Weights of a small mixture-of-experts language model, trained from scratch on English Wikipedia.
Experts: 64 SwiGLU neurons an expert, a shared expert of 256 neurons.
Training: a variant of SOAP for the experts, 4394 steps.
Below are experts of layer 9 (counted from 0) of a mixture-of-experts language model. Rows are named gate (a neuron's input weights, with its number), up (a neuron's input weights, with its number) and show model dimensions 256-383. Each number is 200 + 20 x the weight over its row's rms, rounded and kept within 0 to 999.
Before each expert's rows: "gets" lists some tokens that make up at least twice as much of what it gets as of all text. This comes from a sample of Wikipedia text that the model never trained on. Tokens count by the router's weight.

# expert 38
gets: "\n", "-", " (", ":", "N", "W"
gate1,181,221,201,200,190,198,213,196,196,165,214,207,216,153,220,234,213,208,225,182,204,165,202,178,190,193,172,205,171,190,214,176,179,174,215,209,207,179,190,208,242,178,268,150,205,202,232,195,224,226,212,178,215,194,194,198,187,222,182,209,222,198,192,218,199,185,194,229,207,177,189,221,206,179,190,182,213,192,193,210,234,213,214,197,198,197,197,170,186,224,193,159,187,173,177,193,211,221,177,197,220,167,232,186,192,172,183,179,169,194,232,162,167,150,214,211,171,202,213,204,185,228,205,199,189,199,164,210
up1,195,174,198,206,213,192,194,223,196,202,175,148,233,192,201,174,201,226,199,231,226,198,205,238,206,185,232,157,191,178,195,193,220,191,207,179,145,214,155,186,192,189,171,214,188,175,233,198,169,212,177,218,161,210,199,216,172,188,200,222,213,207,177,190,185,168,192,195,234,177,207,197,171,197,188,172,216,203,156,213,218,205,215,192,233,238,223,244,189,180,218,190,201,226,219,190,169,157,217,212,168,215,196,209,190,196,204,181,197,192,195,188,215,191,189,215,194,182,187,195,194,168,178,232,159,193,202,184
gate2,227,187,205,219,229,190,199,229,236,205,228,220,202,179,225,184,222,206,216,184,202,221,199,173,188,241,193,209,188,208,197,238,251,183,158,196,222,156,176,173,220,183,203,199,192,188,241,206,171,186,186,192,179,217,212,201,210,199,206,228,182,151,227,218,205,196,174,168,175,162,212,206,174,189,194,186,193,191,206,185,171,215,186,237,226,214,152,180,169,224,185,205,208,246,239,188,181,180,208,211,206,207,201,190,224,182,192,203,226,153,213,237,210,149,203,247,192,179,224,192,219,176,195,214,235,241,192,175
up2,212,185,207,189,231,180,201,194,222,205,216,168,219,238,196,195,212,188,205,173,174,246,217,204,230,252,216,202,201,217,180,200,220,166,178,209,230,199,208,213,208,186,222,209,198,180,207,195,187,181,165,184,212,182,220,233,228,213,218,183,168,205,194,209,213,228,214,196,211,192,191,208,181,176,192,177,206,230,214,170,212,247,222,197,168,178,215,231,184,174,207,184,209,162,213,236,177,206,222,179,213,213,190,189,227,182,204,192,227,203,222,181,224,218,191,222,190,227,178,209,240,202,198,188,202,166,177,164
gate3,210,175,196,236,182,221,202,235,221,216,174,236,211,192,164,211,197,190,213,190,224,204,227,184,184,195,192,203,231,235,187,222,181,168,149,178,204,207,192,201,180,199,210,195,202,209,214,181,206,184,169,171,149,196,177,221,198,193,201,220,196,205,192,219,202,211,173,200,184,185,212,219,212,205,194,228,204,183,206,234,176,214,243,193,230,171,209,187,224,188,215,247,183,195,208,201,220,213,206,213,227,194,199,192,186,202,199,216,203,205,214,199,189,218,224,191,201,224,211,208,243,208,205,248,172,191,182,144
up3,209,221,196,199,186,219,214,220,182,192,198,215,160,199,195,199,174,223,184,193,204,192,204,217,200,176,201,199,190,212,220,213,228,209,266,211,197,192,198,205,251,171,237,214,247,234,211,186,210,216,191,214,214,231,152,202,222,204,223,180,220,208,173,218,200,141,189,205,191,217,217,171,182,209,179,211,162,214,176,195,213,219,198,225,218,209,189,217,209,221,179,203,203,187,205,178,194,177,214,199,225,193,167,229,194,176,189,210,230,208,176,174,199,211,207,210,220,200,219,205,196,203,208,226,174,221,169,215
gate4,199,227,209,221,194,217,181,218,229,192,194,218,188,190,207,169,204,189,214,224,221,200,218,194,208,209,207,211,200,206,187,194,177,181,172,194,210,188,207,181,206,199,174,200,262,228,195,193,171,174,212,158,178,205,184,220,208,224,203,185,204,234,192,213,211,184,202,194,200,203,216,210,190,221,204,213,220,182,183,206,211,180,194,205,197,231,202,212,209,201,165,201,201,215,209,205,230,187,214,222,230,208,218,174,226,206,206,217,204,184,206,232,189,213,197,187,188,193,204,198,197,198,195,197,205,163,200,174
up4,207,193,214,215,192,210,181,204,218,204,203,155,217,181,204,205,186,185,231,201,218,186,183,180,219,199,221,196,199,220,237,203,190,187,218,200,210,187,236,189,199,207,219,174,212,208,216,189,194,215,202,207,166,188,186,196,158,239,193,185,187,177,194,234,188,162,229,220,194,186,212,170,177,223,189,208,233,224,207,180,241,199,201,202,195,189,227,186,230,191,183,205,197,241,216,214,201,181,175,211,228,228,181,179,160,229,207,167,177,162,207,226,193,178,206,174,151,180,184,189,174,165,170,210,178,208,197,223
gate5,191,198,228,225,206,220,200,170,202,226,228,169,188,232,198,230,267,197,183,219,187,178,223,181,239,167,180,201,191,221,190,177,233,204,234,179,164,169,184,179,190,181,206,218,229,187,190,215,193,200,204,214,200,183,197,205,207,217,185,215,252,184,181,234,215,163,198,215,198,220,193,216,204,181,209,208,208,199,189,229,166,201,184,201,204,193,223,235,207,190,185,204,208,187,218,199,173,200,193,209,209,223,186,199,229,250,228,191,150,230,222,183,188,174,212,183,229,215,231,190,206,191,190,206,222,211,171,173
up5,193,186,209,181,213,251,192,220,202,177,186,203,197,174,255,192,179,197,187,212,206,198,166,211,209,182,217,201,172,207,199,233,218,226,186,216,223,192,212,190,222,160,223,181,181,224,230,220,219,184,198,214,194,174,196,220,205,192,194,192,194,193,209,193,213,204,195,225,195,169,194,182,184,203,212,195,166,170,197,202,218,221,196,182,212,161,199,184,186,200,214,191,200,173,192,188,175,211,192,225,193,229,189,223,196,175,194,193,201,188,197,184,195,235,199,236,176,196,179,199,187,223,216,164,238,209,172,223
gate6,199,184,187,234,215,188,180,204,185,189,197,170,178,193,212,204,188,213,220,171,210,240,221,224,189,207,174,225,201,214,144,243,247,204,196,199,214,181,186,203,193,193,201,223,204,211,179,202,222,201,181,209,193,205,205,205,190,192,197,208,220,216,205,181,187,186,212,194,165,184,199,145,208,190,217,199,193,175,203,221,177,184,187,184,226,174,174,175,208,163,186,212,190,226,204,215,175,188,201,206,204,203,193,239,206,171,213,185,174,227,177,184,175,178,226,187,188,155,171,169,225,152,187,216,173,208,197,187
up6,201,184,238,174,198,211,210,195,241,185,188,206,213,224,213,197,176,210,205,205,182,200,209,212,224,185,211,193,217,220,181,194,183,208,197,216,202,170,198,226,188,219,250,182,231,230,196,191,186,217,180,191,228,204,191,201,184,167,207,162,162,187,196,218,183,175,194,220,214,198,223,186,191,206,213,220,202,235,230,191,179,208,209,217,163,197,207,143,176,142,205,216,214,201,207,201,212,215,199,162,211,200,212,191,163,192,210,248,195,215,208,234,186,234,195,183,182,193,220,212,223,197,168,195,174,209,193,200
gate7,195,170,218,173,190,223,224,195,210,220,204,216,198,138,174,245,213,192,187,171,212,208,236,190,209,198,192,198,242,238,202,185,230,195,186,202,168,177,179,190,193,192,248,172,205,186,202,183,173,253,196,222,231,185,222,223,229,172,209,163,178,214,173,201,189,198,174,192,223,206,207,239,240,208,151,167,196,227,216,198,166,201,236,204,195,223,145,193,168,207,230,215,211,157,202,164,210,202,208,201,196,194,198,185,162,185,220,204,213,210,217,188,193,157,196,236,226,189,216,197,204,197,193,181,201,201,178,192
up7,172,197,223,177,200,215,184,191,210,228,196,207,211,155,178,196,214,198,232,193,233,203,200,197,169,201,185,213,217,191,198,198,230,213,210,215,164,158,180,210,202,212,208,190,168,195,212,167,216,199,211,181,227,235,181,179,189,187,201,173,169,216,177,202,191,210,177,171,228,237,200,217,217,205,154,208,201,211,183,211,187,176,206,193,181,207,157,159,222,174,190,193,174,200,220,167,202,199,232,188,196,198,180,220,180,239,195,179,195,228,210,222,184,182,190,225,168,201,220,203,187,187,245,175,224,203,144,219
gate8,225,174,225,191,190,214,171,227,239,202,191,193,180,191,158,202,198,201,189,203,203,206,202,149,201,210,204,229,213,200,167,208,207,184,173,202,245,190,197,217,190,224,226,231,232,183,202,189,188,193,205,213,187,214,201,189,203,182,186,202,206,175,215,240,197,206,164,193,199,202,221,228,173,224,197,178,210,200,170,193,188,215,224,204,215,218,202,222,195,247,177,195,202,209,180,222,187,186,215,196,234,188,206,214,175,160,203,182,196,171,210,207,184,234,217,186,212,187,223,199,207,153,215,194,202,223,197,233
up8,186,168,209,189,208,235,153,220,238,209,188,179,200,199,182,185,214,201,184,198,201,200,235,141,207,214,227,231,210,202,206,213,206,195,188,209,231,202,224,210,184,225,192,209,207,180,220,183,218,174,184,224,217,217,197,192,221,218,178,216,209,182,211,248,219,206,180,206,200,206,197,208,192,215,188,202,242,189,196,191,208,210,212,166,195,211,196,184,204,211,158,202,200,165,187,210,182,204,208,214,215,195,213,212,175,149,229,202,198,173,196,203,220,235,190,205,186,209,196,209,200,163,232,206,191,214,198,215
gate9,185,194,171,216,214,232,249,228,195,181,233,221,197,221,209,196,203,245,209,230,190,200,223,197,175,180,222,171,243,194,188,193,183,221,207,172,232,221,197,193,217,180,185,205,202,213,210,210,166,207,218,195,168,206,181,193,194,195,183,243,224,192,194,213,218,184,160,160,218,229,197,183,214,197,167,220,197,205,178,205,189,181,211,190,181,221,185,215,211,203,170,219,183,168,185,212,189,210,229,214,188,182,188,182,184,195,198,198,233,169,205,219,183,178,175,186,189,212,202,168,220,196,181,230,229,205,191,202
up9,207,179,223,189,226,167,176,231,178,176,200,211,187,186,195,180,170,192,225,171,229,209,202,187,233,213,208,196,120,209,193,181,196,143,200,187,185,181,180,203,175,174,179,192,177,180,224,209,200,162,195,216,191,197,188,176,213,179,221,198,196,194,217,210,190,215,207,217,232,215,177,200,195,219,192,222,231,188,244,235,209,182,194,201,242,202,196,184,209,251,212,187,181,211,210,196,216,213,168,193,202,226,194,212,221,218,190,211,232,214,210,191,166,189,205,249,209,185,238,176,179,205,169,190,208,192,201,215
gate10,204,234,216,212,175,205,210,242,184,195,211,185,275,181,206,187,199,157,209,173,188,191,206,204,186,220,189,188,217,207,192,186,198,204,169,195,206,184,213,227,228,231,224,214,216,198,218,223,156,217,196,205,204,151,187,228,195,208,208,209,162,198,160,184,187,215,197,194,202,222,230,231,188,205,211,187,187,192,192,224,189,202,208,196,209,224,192,175,188,215,201,174,228,198,201,226,196,189,200,193,177,217,216,201,212,168,197,195,195,194,180,217,210,205,224,215,247,207,195,174,223,233,185,233,196,209,208,200
up10,205,181,177,197,192,209,197,172,199,198,184,210,197,229,209,220,212,223,179,241,205,184,209,169,201,208,184,208,200,189,197,215,234,224,197,203,181,217,169,186,207,192,189,200,207,200,197,209,240,228,186,154,183,240,222,188,193,209,219,198,190,210,230,207,206,182,203,193,229,213,191,192,182,202,208,210,206,200,189,184,197,190,195,204,234,178,234,229,204,203,196,171,216,227,189,182,213,212,221,206,237,179,189,174,191,230,186,206,212,185,202,166,176,196,188,184,188,188,153,229,186,178,183,200,236,201,214,191
gate11,190,178,163,187,209,209,213,214,237,214,195,203,195,165,180,223,225,219,190,157,184,215,214,200,201,206,190,207,193,194,167,225,164,215,191,214,199,208,209,189,198,245,196,220,213,199,197,204,174,232,228,213,198,254,186,181,176,186,209,228,215,197,176,205,237,195,203,224,191,162,226,223,178,214,227,201,198,181,239,212,180,215,191,204,217,216,197,153,208,218,220,197,185,179,207,207,211,180,195,194,230,180,230,221,227,172,198,191,190,157,182,184,214,193,176,197,230,225,248,195,192,242,208,222,188,202,213,232
up11,180,254,211,184,177,231,190,205,189,217,209,210,198,210,245,196,237,178,200,216,224,200,182,182,222,207,213,211,201,248,197,223,214,206,179,197,220,246,216,182,216,206,201,206,132,193,205,194,206,169,204,211,209,180,176,215,192,219,221,193,195,193,167,200,222,229,183,229,202,205,201,215,196,226,210,237,206,179,182,207,205,186,218,197,179,223,217,181,208,166,215,166,201,209,238,162,150,239,213,195,168,190,186,207,196,242,181,191,165,206,185,215,210,209,163,216,168,202,178,191,164,203,191,188,201,219,170,186
gate12,182,202,205,194,225,200,193,184,239,202,164,226,172,218,183,202,243,200,178,196,192,199,177,198,201,224,181,236,208,158,150,200,202,179,175,172,200,212,199,184,204,223,200,217,185,210,210,172,194,206,181,232,195,164,179,194,230,218,192,177,181,213,194,172,219,201,227,209,195,204,211,222,200,175,213,211,227,182,222,180,190,233,188,167,206,179,220,226,165,217,212,180,159,194,181,220,209,183,178,216,237,201,165,213,195,218,198,213,213,188,207,192,208,215,186,192,195,213,183,197,179,195,201,213,221,196,211,239
up12,170,216,220,225,222,174,207,213,212,222,192,182,133,152,210,186,188,208,205,214,192,180,147,197,191,207,208,215,205,171,208,237,222,172,217,202,163,217,166,224,194,206,172,222,190,240,206,210,179,212,189,219,207,202,215,163,209,194,181,225,202,216,216,202,167,232,210,172,214,193,169,219,206,217,196,215,197,200,197,183,180,212,177,190,201,193,188,198,183,195,241,185,195,195,209,205,192,160,214,203,220,180,168,198,221,174,217,195,203,212,218,187,190,185,190,175,202,190,223,218,173,199,167,202,183,163,175,209
gate13,201,148,233,197,193,229,183,204,191,207,200,224,207,195,215,183,212,202,206,163,214,179,208,183,194,216,170,198,208,201,218,176,216,229,236,188,199,224,198,171,124,199,210,194,178,193,200,223,209,218,208,209,198,209,196,229,185,214,175,168,196,214,199,185,199,239,180,208,158,209,206,235,200,222,187,196,214,202,214,200,192,197,197,196,177,189,209,173,223,172,199,207,170,205,218,194,218,162,237,187,197,241,196,208,224,185,235,213,248,219,175,224,232,205,205,185,176,229,194,226,204,179,235,198,181,204,225,211
up13,207,223,229,167,202,158,173,219,191,209,201,162,205,215,185,212,185,212,201,192,174,227,198,218,230,188,228,203,152,210,171,211,237,192,191,210,200,194,219,246,203,183,207,170,222,219,216,160,204,189,177,195,223,203,201,185,181,223,188,208,229,176,235,216,183,189,207,194,206,224,194,171,191,202,208,224,198,222,219,229,210,201,199,149,205,180,205,181,198,181,186,231,218,202,195,203,214,241,158,231,196,202,228,187,186,199,191,183,173,179,202,217,197,223,197,201,214,136,197,181,229,192,212,207,233,202,206,221
gate14,189,180,209,200,173,207,234,190,176,227,164,195,192,226,190,165,178,214,228,212,191,207,242,225,234,252,220,185,159,209,248,212,203,166,202,251,212,191,194,208,204,183,203,205,215,204,247,201,221,223,174,227,200,184,200,179,223,183,201,202,186,173,206,211,222,188,214,176,200,175,208,211,219,187,203,193,227,200,168,171,203,235,203,210,221,207,189,210,201,186,226,221,193,210,179,190,220,189,168,204,219,224,238,205,246,197,203,205,196,215,231,199,229,212,178,199,210,206,200,167,203,222,215,218,164,168,190,190
up14,222,210,207,167,158,203,199,164,212,202,192,208,218,180,197,187,224,187,232,179,228,220,215,198,207,194,195,191,196,208,178,151,198,195,198,197,185,182,215,178,197,206,177,229,185,205,170,215,220,195,170,202,194,189,237,227,174,157,232,182,180,188,188,234,212,188,219,170,169,183,222,214,206,154,202,198,224,174,220,211,183,195,162,201,188,202,189,229,237,229,216,204,209,179,204,195,179,183,206,218,191,241,226,199,235,212,181,195,193,195,191,224,209,204,230,211,165,184,199,181,176,232,180,189,190,194,188,198
gate15,211,186,197,178,161,218,183,218,201,188,213,198,215,196,197,191,235,207,196,207,219,198,175,198,190,209,212,228,220,210,212,217,201,219,182,240,203,204,227,195,220,206,190,215,150,181,193,189,187,184,201,216,207,201,242,204,209,192,205,212,168,258,192,230,174,182,201,190,189,205,236,137,180,197,212,208,228,211,180,174,207,170,209,203,218,192,197,216,191,211,171,194,219,183,202,171,196,203,189,211,208,183,205,191,213,156,220,183,202,195,198,203,236,210,156,196,193,222,187,236,202,222,180,209,188,200,200,199
up15,197,207,227,191,195,197,230,153,200,198,201,204,215,173,215,200,187,203,210,222,205,205,258,221,231,224,206,178,175,180,193,152,187,187,229,189,219,239,183,225,196,208,213,203,244,223,179,195,183,185,206,215,183,220,162,179,204,214,202,166,247,160,183,208,233,223,216,201,211,220,189,217,244,187,170,200,195,217,172,204,196,187,183,218,167,205,222,158,199,177,228,220,202,180,194,212,200,186,186,191,199,205,208,209,190,229,193,211,204,189,189,205,180,192,228,202,216,178,209,178,197,190,199,203,173,176,178,235
gate16,177,233,222,196,201,231,199,193,222,240,199,211,197,193,218,155,151,211,205,193,228,218,195,190,201,193,194,181,200,209,218,223,209,211,214,206,204,190,188,203,216,214,206,161,211,202,206,228,181,203,163,199,189,183,198,223,201,195,237,196,191,223,193,208,203,216,207,189,166,200,191,209,169,213,225,193,190,227,214,200,224,164,221,230,160,231,184,196,196,263,209,198,237,187,183,217,193,232,218,182,205,225,222,211,158,215,208,178,174,224,217,217,199,208,215,194,180,182,184,171,197,172,226,185,228,180,187,219
up16,201,223,182,227,180,266,193,190,138,194,196,226,228,215,183,210,250,178,208,178,163,193,202,217,203,198,214,214,203,191,183,198,180,232,183,184,229,170,179,239,249,204,218,221,165,202,202,176,204,191,210,190,174,215,206,178,204,187,191,215,199,215,188,196,191,174,197,187,223,179,223,187,195,196,186,217,213,157,191,191,207,224,203,201,229,200,210,259,239,196,218,222,190,229,209,171,209,179,210,186,177,209,201,176,215,221,178,204,194,220,134,169,222,208,200,204,187,198,206,211,204,198,207,206,201,196,206,177
gate17,180,186,209,232,231,221,229,227,213,219,202,169,208,150,148,194,147,187,176,179,235,178,177,205,181,205,202,222,164,193,223,185,212,205,215,202,246,205,190,176,202,187,239,197,226,215,204,180,145,181,183,194,171,192,179,192,237,200,213,185,224,179,218,204,170,197,179,221,200,197,201,189,193,214,199,214,196,190,221,190,190,181,223,225,227,226,219,193,219,207,196,195,227,182,190,223,205,203,173,204,206,204,208,227,211,192,221,252,200,191,225,192,152,189,233,241,219,138,209,189,206,209,174,181,197,227,183,182
up17,208,201,200,200,186,186,179,186,220,180,211,199,212,230,178,195,193,224,236,200,182,232,226,168,198,179,190,176,237,200,207,219,231,221,188,227,199,203,180,188,221,214,142,204,183,215,164,202,200,245,240,186,236,228,238,223,175,210,171,199,175,197,187,191,229,210,176,173,228,189,192,197,203,225,216,195,212,214,205,203,175,211,184,163,186,183,195,174,198,183,203,200,195,226,199,237,223,202,226,196,200,207,217,223,204,198,202,223,189,216,155,236,205,209,203,184,231,217,189,186,216,174,230,199,200,161,202,176
gate18,203,198,200,201,199,214,224,203,172,183,210,194,190,215,212,200,214,205,179,229,179,204,177,224,186,154,168,223,210,182,218,211,226,225,198,190,227,183,219,189,211,233,207,188,217,215,174,189,190,180,204,174,202,197,214,207,174,249,211,221,195,180,205,237,223,176,194,197,165,177,216,182,184,184,200,211,195,200,209,208,200,190,206,203,238,170,204,195,213,199,196,162,183,181,187,186,190,185,227,222,209,193,210,188,200,148,173,168,180,156,187,201,178,167,186,231,192,191,180,210,212,201,184,202,213,217,158,162
up18,208,187,216,205,194,197,224,190,172,182,201,194,228,198,226,213,202,189,207,201,155,179,200,193,190,186,178,216,173,182,202,165,191,187,228,167,167,196,187,196,213,187,179,247,210,177,197,191,196,193,204,197,198,174,208,203,204,203,179,240,190,201,182,192,206,205,203,211,218,199,202,207,217,192,180,171,193,197,202,221,208,203,181,205,254,171,212,198,195,213,184,186,189,188,216,190,205,198,232,209,215,195,188,188,204,168,190,190,224,212,188,203,219,217,210,203,208,202,166,223,187,182,213,206,216,168,185,192
gate19,202,202,208,201,211,220,229,168,190,195,169,224,203,211,164,192,161,212,183,170,209,194,190,185,179,199,194,194,192,172,192,177,224,183,216,224,187,206,217,202,188,213,194,214,225,215,207,216,181,243,213,210,224,191,188,194,204,207,188,174,197,199,197,210,203,188,196,203,203,223,205,188,209,231,192,176,209,200,205,159,213,174,172,206,203,236,194,212,213,209,217,201,236,186,212,202,224,232,225,199,220,214,193,203,184,176,208,149,227,205,194,194,190,172,201,157,189,144,224,190,203,189,232,183,202,190,200,168
up19,188,193,205,196,206,189,196,178,185,163,195,188,190,220,214,236,198,198,209,212,181,243,225,210,173,198,176,229,221,224,183,190,192,204,227,216,169,255,215,236,186,186,185,240,214,184,207,204,213,210,222,213,203,191,163,221,202,202,184,206,216,167,196,199,229,208,235,203,237,224,194,229,217,178,228,212,172,209,205,150,190,152,195,216,214,181,198,213,198,215,200,164,204,183,196,199,202,203,244,194,214,178,193,208,190,202,210,212,201,254,225,198,227,237,218,203,167,121,196,210,234,193,201,213,217,207,206,183
gate20,135,193,219,206,195,208,158,184,193,189,214,202,186,179,147,198,190,205,188,176,246,251,214,194,181,186,196,192,203,148,193,182,198,174,203,214,208,183,212,199,237,226,199,175,202,186,202,230,187,215,151,223,188,193,218,209,192,182,224,213,199,194,201,221,190,186,199,196,213,157,218,200,199,181,243,228,213,168,233,203,225,173,163,210,154,211,194,216,201,223,181,216,197,209,185,216,198,180,183,192,210,221,194,209,203,188,174,221,211,205,193,181,173,218,179,195,211,217,196,179,223,210,186,204,222,170,201,196
up20,234,197,207,199,192,187,208,181,206,211,169,186,184,205,228,238,187,201,198,215,160,194,195,213,212,218,203,227,206,188,170,172,196,192,191,211,182,218,176,203,195,174,177,221,161,236,205,186,184,191,209,145,160,178,213,208,172,232,202,187,188,216,180,170,208,213,204,181,158,215,197,212,207,235,193,173,197,237,198,197,169,219,216,167,240,175,210,209,192,189,211,204,186,177,189,185,201,264,181,175,182,205,209,193,177,215,223,184,177,174,211,194,194,226,206,210,198,226,188,211,215,226,207,204,218,181,184,184
gate21,202,232,187,193,187,230,248,214,205,164,204,189,213,190,184,204,186,183,229,187,185,221,204,169,198,216,229,197,182,187,203,189,228,207,237,183,193,160,215,184,182,205,159,213,214,200,227,173,213,200,178,199,191,188,198,218,212,224,196,201,197,192,238,205,198,191,191,179,181,173,162,182,187,205,248,184,207,214,220,237,198,210,216,198,214,216,177,246,202,190,230,194,207,186,207,216,189,199,226,207,213,192,235,189,215,190,202,198,184,214,186,211,196,175,172,168,237,204,193,179,222,209,183,202,226,181,199,243
up21,211,237,180,231,180,209,215,202,195,202,177,177,231,190,193,204,169,206,192,207,181,235,192,210,192,198,223,190,171,207,190,209,195,197,227,198,231,172,244,179,203,178,188,223,206,211,228,211,192,173,201,167,185,201,200,210,208,225,224,185,242,192,182,173,167,187,163,195,203,225,185,164,181,192,209,223,197,228,225,223,160,236,197,201,202,208,182,202,212,187,195,199,209,159,192,222,203,211,241,227,213,204,244,186,197,207,192,204,183,179,189,205,170,202,171,192,214,209,206,182,191,205,178,204,207,156,170,210
gate22,201,169,200,172,199,189,200,205,224,163,190,179,201,162,211,195,176,198,224,187,176,215,228,173,198,220,213,152,204,209,194,206,200,205,160,198,245,184,177,214,181,196,229,193,215,225,223,189,201,197,203,231,168,221,214,216,183,260,224,171,194,227,215,173,207,250,188,161,170,201,183,188,175,159,154,190,197,204,223,196,237,201,168,178,191,202,187,191,210,197,205,214,232,194,167,229,219,173,201,217,188,225,222,208,212,208,180,230,200,170,195,202,213,201,201,208,211,190,197,195,166,215,177,206,222,204,202,187
up22,204,175,197,187,161,205,209,227,215,160,211,196,226,218,145,209,159,209,240,189,196,213,174,181,218,169,222,209,229,208,208,193,192,228,198,214,197,183,203,208,230,185,221,218,176,214,156,184,205,173,213,225,224,226,193,192,205,193,218,181,241,159,220,192,213,195,154,239,205,188,166,223,215,188,227,178,195,237,207,198,201,190,168,220,209,213,195,188,205,191,174,216,222,200,193,199,185,182,155,193,166,191,201,183,212,179,205,219,217,194,182,180,192,161,230,186,216,199,188,228,224,209,197,216,213,231,205,220
gate23,183,221,170,179,192,205,200,221,256,204,188,259,182,197,187,176,222,194,199,207,191,208,215,184,181,186,195,173,215,171,241,151,218,210,194,199,174,176,205,228,182,203,183,224,199,238,211,199,164,227,215,180,194,204,222,246,224,201,179,173,190,165,196,187,174,177,153,216,181,195,153,229,191,188,171,219,205,209,227,201,202,208,171,231,188,208,208,209,161,198,189,222,184,183,203,220,166,158,214,188,181,197,203,234,189,199,198,201,212,198,226,196,181,206,233,228,194,177,203,183,188,200,190,217,202,181,171,190
up23,198,204,235,226,186,189,179,194,164,208,231,191,220,205,204,210,178,229,224,185,211,212,209,230,198,222,201,191,208,204,152,242,171,153,175,197,233,229,189,200,201,190,223,220,207,178,191,219,227,168,193,202,230,216,162,161,189,208,216,227,210,228,189,189,192,222,210,205,223,230,212,162,195,185,227,193,172,211,199,215,192,210,219,182,210,210,220,194,229,202,188,207,200,227,207,200,206,230,192,204,208,196,209,165,240,234,181,185,201,200,219,169,211,170,202,211,198,203,230,202,189,208,184,203,208,219,235,206
gate24,191,195,207,206,223,192,201,197,188,191,214,196,216,219,186,196,189,177,194,195,198,216,195,186,215,219,225,198,214,195,202,174,195,211,230,200,202,213,201,205,177,227,206,211,227,191,184,156,196,211,212,194,198,210,209,221,166,227,186,204,223,205,218,209,161,213,195,174,191,221,207,208,151,193,192,205,160,191,238,217,205,182,205,196,202,183,209,200,197,219,192,168,188,213,219,232,220,219,201,224,171,201,176,199,205,223,201,187,174,242,232,191,178,218,215,197,156,172,208,191,193,154,192,181,227,196,197,203
up24,228,210,189,195,200,208,156,168,167,184,192,203,201,196,224,198,234,187,185,207,203,209,193,226,195,199,163,220,198,189,145,201,200,178,198,205,174,207,218,229,205,196,189,222,206,219,152,220,210,213,175,207,207,239,212,192,208,200,181,205,232,205,196,193,202,210,260,226,199,220,199,205,217,203,196,195,205,226,185,190,194,235,186,187,197,184,162,215,198,203,195,237,191,176,228,191,189,211,214,198,240,213,223,227,222,172,202,196,191,214,188,174,189,199,221,170,229,231,209,182,216,232,212,206,183,193,181,192
gate25,179,212,168,205,192,209,248,185,226,215,208,169,206,168,215,184,214,233,219,198,241,192,197,226,210,205,235,154,233,224,184,183,193,223,202,206,193,209,210,184,171,213,190,209,234,190,223,192,236,221,201,209,251,191,190,172,206,232,237,195,201,178,252,194,204,166,209,142,194,203,206,195,205,239,209,200,180,199,218,200,210,210,174,196,207,182,194,196,184,185,208,201,196,189,189,206,191,192,195,230,187,185,236,182,209,233,191,199,202,184,206,194,217,228,166,203,188,222,174,194,154,194,200,187,227,199,214,198
up25,201,214,210,192,197,227,196,223,201,174,191,169,180,202,183,211,186,231,194,197,206,195,197,176,188,197,210,212,267,188,200,207,204,159,169,190,188,214,194,211,200,201,192,214,167,188,213,177,214,226,168,214,188,196,181,177,214,191,230,181,256,217,189,182,181,197,189,209,198,204,214,194,209,197,191,226,198,190,235,203,181,226,209,194,189,198,177,176,174,180,174,208,200,200,212,168,157,249,216,205,207,223,191,224,203,224,194,199,164,202,220,235,213,188,213,177,206,191,223,162,250,173,216,156,189,189,208,178
gate26,208,183,214,216,184,212,234,195,212,184,194,201,185,202,224,208,192,209,184,193,195,222,173,203,180,156,231,206,245,212,208,187,203,196,176,192,206,187,222,229,193,191,247,207,165,219,222,174,188,194,192,229,191,209,142,213,209,169,209,183,211,223,216,169,223,201,195,183,181,207,186,234,192,149,222,201,188,179,186,191,192,216,235,169,204,174,203,190,212,218,209,200,230,177,208,189,199,176,181,214,195,187,198,212,170,227,197,197,190,189,199,197,167,215,218,195,183,185,222,203,204,200,192,205,228,184,221,209
up26,175,250,209,196,228,204,191,208,189,196,201,165,194,215,230,234,225,223,203,187,244,202,243,191,195,209,186,189,164,186,191,201,178,188,199,218,208,197,187,198,191,227,150,179,215,199,188,210,211,223,202,195,177,189,210,198,215,214,200,189,194,201,181,181,219,225,216,196,221,274,233,184,196,247,189,211,196,201,205,200,181,197,182,199,198,257,186,211,175,212,210,203,199,191,205,209,192,218,209,202,188,211,181,212,238,181,205,197,204,209,203,204,226,212,197,199,202,210,211,167,201,219,216,198,184,228,186,201
gate27,204,178,173,190,211,194,188,179,222,161,192,201,182,186,193,174,208,183,193,201,235,201,236,207,190,215,196,162,194,195,213,199,194,224,230,196,227,195,192,155,214,162,227,217,200,182,158,202,212,229,209,174,187,176,202,173,219,231,173,208,205,237,219,201,182,207,195,191,249,232,215,191,202,208,195,194,193,215,194,184,185,209,210,213,215,159,197,211,195,228,200,230,233,145,192,197,207,173,161,204,241,231,179,209,209,239,200,191,212,200,159,206,191,205,212,200,196,220,181,173,192,184,217,217,176,180,230,225
up27,240,187,222,186,223,194,227,175,183,237,199,207,160,181,201,198,204,206,204,239,201,217,198,201,231,192,191,217,186,191,182,198,238,220,151,178,179,210,202,209,205,194,187,190,186,219,211,218,165,165,204,171,195,156,231,163,244,157,216,198,139,229,240,187,196,172,202,157,167,214,235,219,215,204,210,168,218,188,173,212,196,194,217,203,197,206,207,185,245,175,205,187,176,220,229,214,203,182,209,208,191,167,205,192,204,166,230,200,239,180,204,201,194,183,140,207,176,206,194,225,218,198,169,207,197,222,153,217